config.yaml
n_layer: 9
d_model: 448
experts_per_token: 8
d_expert: 32
moe_layers: [0, 1, 2, 3, 4, 5, 6, 7, 8]
router_score: "softmax"
routed_scale: 2.83
balance_loss: 0.00681
shared_expert_gate: true
vocab_size: 47542
norm_eps: 1e-06
beta1: 0.95
batch_tokens: [32768, 65536]
dataset: "wikipedia_en"
Below are experts of layer 5 (counted from 0) of a mixture-of-experts language model. Rows are named router (the router's row for the expert), down (a neuron's output weights, with its number) and show model dimensions 224-279. Each number is 500 + 40 x the weight over its row's rms, rounded and kept within 0 to 999. Numbers have three digits each.
After each expert's rows: a language model's description of what the expert responds to. This comes from a sample of Wikipedia text that the model never trained on.

# expert 22
router:534496415571485472477463452479463498407599528496483535465439549492507538580532512496548522562515467531492491511466548472544458496539506502443453464443563486493491500540
down0:498427454499592549402487567480493528504532530479503533536565534523518548576488486518531509516519469503529429560538494548476557526514537498467492486528557480547450523446
down1:457569470437530527475534452554496490494540531542515538503544473458432575458503531484615491521481523456475489424463452487452501518496511539527450513544546516513444510498
down2:495513540504506518500540494466503421497482538488461474514483540529551486541569474550426538554581550411506463586478523471504571502460539448388531462501490517514465512508
What it handles: List-item punctuation. Commas, semicolons, closing parentheses and dashes ending items in personnel and credit lists, such as Alvin Dinkin – viola, tracks 1, 3),.

# expert 60
router:495472561458409598457473466522486499504506515541492504488494524523516515502497530558548534545522490511463480479539420498472486518506527499440521569451423510495468538491
down0:435517502471489544528449461518535478541494423438581533557488484498498506497484555485498465528525565520481501491491435549507502558498548577528536445491420517475553515475
down1:516569493543500576481530487584473484489479485513489513507512530465439479551537591488515459505484500488545479527482533485534546552494479549516499457536454511516553456501
down2:502472497500540483576561467527510537580555465524555527553471495507493491484438549511464501358371439515485464451402515521506464471496457540607491470469525540482535506507
What it handles: Table place and result cells. Pipe-cells starting place names or win/loss results in sports schedule tables, such as | L andover, Chapel Hill, NC, | W 104–91.

# expert 25
router:477527454517457513443471506488510501465534553455519467515503499484551487544435523516522449488485471496478470507510447504459541548531487489501526580538487539402494568486
down0:528508481488497558487499561544526543491514491477525413563478484461480484505470532484464439521497567582556504585462384494467440538553491542567512480497453513464443481569
down1:508463462485509516439508573424441445546580510493428488509570539476541469519516505587510489504476465586556501480548461539501553548486487556547571472565428502529479530497
down2:478479487477442446563470492498521488446560555511527433403477560456451548509534479526558457416549551512525543542492449504486504482543498441558462539525441500475499492438
What it handles: Place-name opening syllables. Capitalized opening syllables of place, club and personal names, usually after in, of or a table pipe, as Mal, Cal, Qu(ito), Bro(ward).

# expert 34
router:457516521462534435498521497539479517492472513458506513517515529495437509510516444503475561556536446485481505483580500557486487490485463500487443467489485486551502473469
down0:492482438470566548554468481481519506556435459444511464520562473522505520522457495494455472553527542552543450484501487560544503478482547472481447444480506496558538521503
down1:520506489426553472506543458507467511474557446496470466496525471482518532506543573463495573443476442528449417483492461516437490514564397473480523444465573544574489500486
down2:515549476453566478538493435545511461530508566478545468490494412473448626435498533543512490443438500453531537530462518485465521450522465534517471428437513477451500511500
What it handles: Determiners and quantifiers. Quantity and comparison words after articles or copulas, such as the most, other, its, two, several, and is a in bios.

# expert 24
router:548553484463509504472507516556539443433506464523518573450512424511511559618481521537483444521498555507465522501475431583487501499481501476459562528584440537519507519458
down0:586506514464545549483505586521555509511489508491564503462529506416540510471497455621462511547434497459455488554471526487557457497538546437401478463508499496505440506582
down1:487467465483479571475475471500441538556463481501441490487439466530492490493525525549487544455549435478407571521479565439537604593524500500518520422455547582507591531522
down2:561574476560465524498468460510568497474470500419550476442544518495528560550469487466526552559533511463531526463490498550492516455535477463463471491563476512467481512435
What it handles: Verb-initial consonant clusters. Opening consonant-cluster piece of a verb or adjective split into pieces, after was/to/and, such as fl(ed), sh, cl, sc, r(uthless).

# expert 10
router:583488499441505448518430460530541462481554539443586467466504520463503562478455492539496485469491496452563478534462499407506487458507513481511512568501510460533438459451
down0:541528613521439531506520535517526465471522512541556523541462529493458515505543508516600573492509541551481520502519536473479480426446455470497496547538497447472470510468
down1:513498462522523442547455537456511460561511426524517475449499503552459549487479520477496469547495491491578507450476450513601490520520547493538528506529446470465406408475
down2:508454464496483508551519462502520503475521456483484548475532498552525457524479556524551582475512463496542562550495428490466423530517485474454466477472481479501505497514
What it handles: Brackets and pronunciation marks. Opening parentheses, square brackets, slashes, quotes and underscores, especially around IPA pronunciations and citation markers, such as (/aɪˈoʊli/, [ʔɛʔ, ^{[.

# expert 27
router:497497484550543489460515423535492467379525553560509496550473473554468485572506505578484475495493452517519444505550472474487497475519481539495535448526513465511512464453
down0:495499528427488494611500515547430414482480539481614514490468559493481430468523491578465548544526522480527481455511510544437476556496464481485554552517458485553548450511
down1:495500433497466567464451445478466552505559523470505498430512547523515482556522453495490484478486484491572517532489531411420531498472456470508443493514454546486484477433
down2:475485476518489492491500512497481508466569473538471551476487493476480503524531498412546604473461515560537477510482533565475521422470469515463598525524503581536440527535
What it handles: Coordinating conjunctions. The words and, or, commas in lists, and infinitive "to", often fused to a preceding word ending, e.g. directed and, study and, or.

# expert 4
router:505483558553498469524428558461534432551516450526533505448484485584536472485528467537499533515483516521505449484457474490526467449489554494517510486422530492491484516474
down0:495532533530466550468510498484442465446502460424528532530429519486472477508510536518476554468463494548488485485414446505505477501543576482480484539533482496572492428532
down1:551557495401523483492538476482496501415531563467576494495454515573507485486502427540460466456526481530524527548514495546508436532589468458453499524471493523549492553482
down2:513535547480524586587551456580535536544533501475522515521580560523510545523575550520438489486570471516497470455514509562536572520433512529502560510489376551462566540513
What it handles: Table cell separators. Pipe separators and semicolons between numeric cells in sports and results tables, plus dollar signs before amounts, such as | 11, $66.8.

# expert 33
router:536506514492518476481539450540504430513556499412524582557474425482488521539524498503563457552504535495490523566512516514477518583484490470465506436519513443480471399480
down0:514505514461484535501522446503431519515551575455480450546571419437514480531472495490488521518492527468458426544499433440522474473479502493567442477550567472438525485355
down1:482526542430523531480516496492439584503488482480547475490565455559519501479433449565536498588464529504539507454509517487414466483545593495441545571489434469547514409535
down2:602460462515491529502520470538539458512457525457504518502475536538515525506432434447530456515542521522535475544567536525509541525524464505467581551512398491451469520504
What it handles: Prepositions. Prepositions starting a phrase, often after participles or sentence starts, e.g. from, at, in, by, for, on, between.

# expert 2
router:500522537512377544530487482441481529581511492518437476486514440513565485489469475479545512519489480526494564532488456514520488509447440480493538458483553465506516548496
down0:546479478507513487538532512521524448535519522490509524484433458534426525488484482551418498536485510492492456569518519441546551476532516531544558460505520515481498525495
down1:529527492593490492546569489467432533516534581525498458486514502497474503505445550431570478470490432490445492531478512463500534502500527486566509568563485499483466482523
down2:594555518494573485422545530452491470516496514526551532487518495471524538437443495384501462458462493588414484510523448475474420470574497477564507488567486485498514412473
What it handles: Surname and name fragments. Word pieces inside English-style surnames and proper names, often completing a name before 's or was, e.g. Petra-e-us, F-ulk, Clark.

# expert 61
router:442462472507456457482460508495560506527560450499445517577513425505466427482495512470482456407514487575488474441506561530549548580427534545523485522502519419510484484495
down0:453447493447472528440449499569478474479484531547517442501468485451572494574509467481520488469510510504461498497493536522543496505472527506548515503499498436438488514542
down1:493416548517512475489468544501471485422462410458541489526469467544513563570592495480538484524482468456503438467481468523514533540507545549514495422499595457519519525561
down2:469538490525464523508488489555547436465551528458492436503487476504490502492550509466517474463495509460538487528471524461543493471511500498486494508440449557512426413500
What it handles: Institutional adjectives. Adjectives and adjective suffixes in organization names and topics, as National, local, public, political, Federal, (Comput)ational.

# expert 44
router:467495500488535487458511468511450494472478491540537425514455468509565476466449498447529552443493512505508488511541589528458539421511457507475515507559525537454533485462
down0:444543488509482530490480463429456543525501530472451528468464533553498524587432462467503436496580517501478450507504545495456553519491548496448468505513487505479519539452
down1:558488511552506451538389522491495508501465500490588460484497533491563497515481457514481472490581447479469588529544464465532530516493506482514505491522473507467478524561
down2:479465480514441530490494428457424453451488556523546487456510431460565516520502564522509445546587517506471500436532516502385538535527461408505546519510447507450507506454
What it handles: French and Romance text. Pieces of French and other Romance words and names, such as é, des, du, Paris, Jean, renou-ve-au, Dictionna-ire.

# expert 16
router:525425448541480528511442560497591543415582501494487548558506427518472543518520533538494405459528455541378454489507456529565527525468503460490464529537466500483478517577
down0:522518481474481457474534452452568512534459484524565500477532470548552420511487483530497509469406498509506572485525439511401540525463545472475481523534510475464494528457
down1:449508521472474508445419498483481527507523485474498492462519556490511409469552536507510542532488440455537484506500547477484418484510460549535510462436452438514469503468
down2:495537481458515520567432494500523525473498489487515543439461470466499517461472569528429543486612541522499460446485478506500461476524440467522525586505458434468489475480
What it handles: Title-starting adjectives. Capitalized adjectives or first pieces of names in titles, companies and awards, such as Golden, Red, Best, Big Fish, Starfleet.

# expert 17
router:463526499446514504463462466521563506480520518504537484502568442509451501467556525423552500449559571512456493539470458483513473491490437460514550564474441472477556413476
down0:581524628508504497603547502562515522562459580421585448529509426457497528556457535427555526471503501535449481501489466494496515520458505551549478453479453435425544482549
down1:494487541438487539496469482458466458414507487520483491518467454531568427510504541482488533498454510460528494538545444428497469544505506568470474445484464477571435495479
down2:476538502451518462510486456447545491477485457468484467493496504515467460485491522560505486423516447491479493538570483517490457478444488504526547551579491451526514509509
What it handles: Directional particles. Prepositions and particles like up, over, out, off, through and under, often as the start of a compound such as upsurge or outage.

# expert 11
router:553558503511522541433432456507436523528554426446541425472451520482481590452476466518504477459471566490501550477574495558468540516491497493521445477599497532476522595565
down0:525540535518466562481488480488452529509443524527583552459471524450499449519583446543476488472474498518492521455560537506544489487420534486472464485513449605549527476451
down1:515485388465526507495480487513538513481568460447484516455473500515516510517474540446539432525528456548458480626480473485545551422476503551530496483466477532496489510522
down2:618546552471407493516491492512500477473510525481507495547538421515540514547511517542539530516545500487438533458510458474493589508518525483505483503485497500510553505438
What it handles: Surname pieces. Surnames or their first pieces right after a given name or initial, such as Per(ret), Far(enthold), Mc, Wilson.

# expert 57
router:512525518438472546556599421603561482549521468504514495538487482523463555509540518502487480541545504448531449546506469488534557554483551465538508449504512496513423477476
down0:547452424497531459508587494439392546550514494592558515421497465483482511543455502492505524564498518514484571530528500475515520498506518489537554490509475472500542458457
down1:553469512539517539475503480507516523481466498499517531539462408438545553454496492512451488523565511460437479465541528499510432559573520469487529437527506448523535514532
down2:534485487526555426566442564540479487484409459457507447468557498474491478500513530505533537559578456492521541529509479490536486505516503564418447469494513499515516529480
What it handles: Verb-preposition-the phrases. Prepositions with the/his/a following verbs in biographical narrative, e.g. called to the, sent to, in a, his.

# expert 41
router:554445546447451528479506502576565527569498473520551492523414490523561519502543450533511516546513529560472427539442532544517459481505453432465474427492543508522595484460
down0:500513492463458479486553537501491475547475530510472529526442519490499515540459485473471461515468538557483565456433499438500519484587560536510563448518468512487539474518
down1:452467534539468526450501459479611455534532492433507460483455522520517467562531534485539458507556454513476503457463472414466501538516462527540489515487532483508535504443
down2:434510495494463502424522436512510486495472503478482564492530552429536525486473488554424558539469475497459403513507519510513525483448463419572502504470452548517499513432
What it handles: Dates, ages and row numbers. The age phrase after birth dates, day numbers opening dates, table row numbers after a pipe, and decimal digits in statistics.

# expert 14
router:555502576492483525487555465429488441520440474509498494498433525568453503550501490527526507558542504429533571504513488461474511487529600493487469509522476540410584507553
down0:526471556521408428495514582473425539536441481477521439482479509479493498493534487540637521461469500514555449498493497512422542478463474477489489574526503518533486480510
down1:509522535569542478450456468443494514472568443526509501549491470547451547463538470449488496524431538555514446536478443528531452632546525489475494503511462555474489508511
down2:572519562520545468535531454504617513504519531490518521506551433447486546572560504484497516518484547508462533574490460493541578501489481424477371533502526523462434457521
What it handles: Pronouns and auxiliaries. Subject pronouns and auxiliaries in biographical narrative, such as he, She, had, has, also, who, his, often after a full stop.

# expert 63
router:526509553507609472449482484503542483507453427488465478481495428529507544574510534539394496448522473525463535503554529492487522457439511475494461550562528469505508459555
down0:485536533520440478490556438500503504487490536427529474547476517488437408481577465483476537513475526468563547506504500435453470532537569431536529546541489562577493535526
down1:505444523496511427502509509470466448495465478470454518546487489566480416422471558470538425507546497506511458490523543521552499568487440586484494470473549442473520436552
down2:475441515498495518527381540428487470480517498488500511501505556514546464479458488469456450449539484566500453464556510537478536475470502557477531497421515439499502539560
What it handles: Title words. Capitalized common words inside titles of songs, albums, shows and books, e.g. Me, Go, Love, Life, Spirit.

# expert 21
router:536520466473509484559573500503396555481551549538469539533552495478445548502472447465508528577532525498525464507465468545504559504536534531522466426507452460484504453479
down0:546465478506521480539495515490489502502522487434462565575501410463510521549524499491462507466490538521505427438511455535470514472510506487514468477465503495533493517520
down1:578510522466504538525489490472492536529552444544436562477529501508530516438512513569454502498531481460464525527483456483502464514483567561511538455456500523542538489407
down2:476480393500440505456554470469531479530469525486492538562454439479516465528505477561500528475583469486524405510506485461478560492523531463546495437434428543456561480496
What it handles: Definite article phrases. The word "the" and chunks ending in it, often after verbs or prepositions, e.g. form the, included the, by the, The.

# expert 29
router:480528508436491489426496457569493495527520525548538465458527550484465443480471502551428503432514510494513419522437502461481547497442546443539484549426514490456449483540
down0:501418555515467444500450528506508476496572493453456476473418474505529465451532553547493457506480491486548511535530574511516529493517478496538428572556488530519479512423
down1:460545502474486399506428478518463567456476484517517533484489546466483525568487482506458476521473525561553473495551462492520537526498527433521420519518495397498497567493
down2:484459521432548556457405499506523514488487470454485521474513535512553502490538505560528511546533503516524534535507503528546497422453537461479513522483471477531512561515
What it handles: Heading and parenthesis marks. Wiki heading signs = and === that close article or section titles, plus opening parentheses after names, as in (born or (PSD.

# expert 47
router:499539522523522501488495552536451579499525402472469581481488531521456442487495512435487510457498559515555505559476563490503500496570525517506474514468506473586495415438
down0:456463555529539438537479491494495590502484506501485440512488544464439496539517496509523538537527471477537484487554549479493496516529527533547456539545472491415499526416
down1:492470550539577480463539553505558483489473521456519466517487492508448521543503488490477505446501552546548495497464566527468475528505524491462483535470504525509459504528
down2:482507536498510491456467540471495504543503544533485488501453533490507499496526524515498488508408497460455509540523490460509477503465538511547492502448545543490506469495
What it handles: Infobox field labels. Field names at line starts in infoboxes, such as Born, Coordinates, Country and Personal information, and second words like team, club, city.

# expert 43
router:483551472530518531505519519440473520399556526507487505536480489479524542460487485468440470477431502467505536434506546507488498558485424486542570506545502522455492492592
down0:471580433556452486493481442492452523535562477522505504522456470518521469539501534466522427436458536547531509465491481511551479501418524509530436538532498488504551469467
down1:450478510486564450440480516461558504529508481490537546491492401481593454496535509502585561598507462531494502413568458465509551534489455515421463473527499601489457512551
down2:484539515554525447571587549468551443498463484523601477524484473491475513488531531507524507526479438462536463468477488474498501451490486477469533543522538529418524530493
What it handles: Asian name syllables. Vowel-rich middle and final syllables of Japanese, Chinese and Indian names, as Fuj(i)i, Kuros(awa), Su (Jia), Ish(i)oka.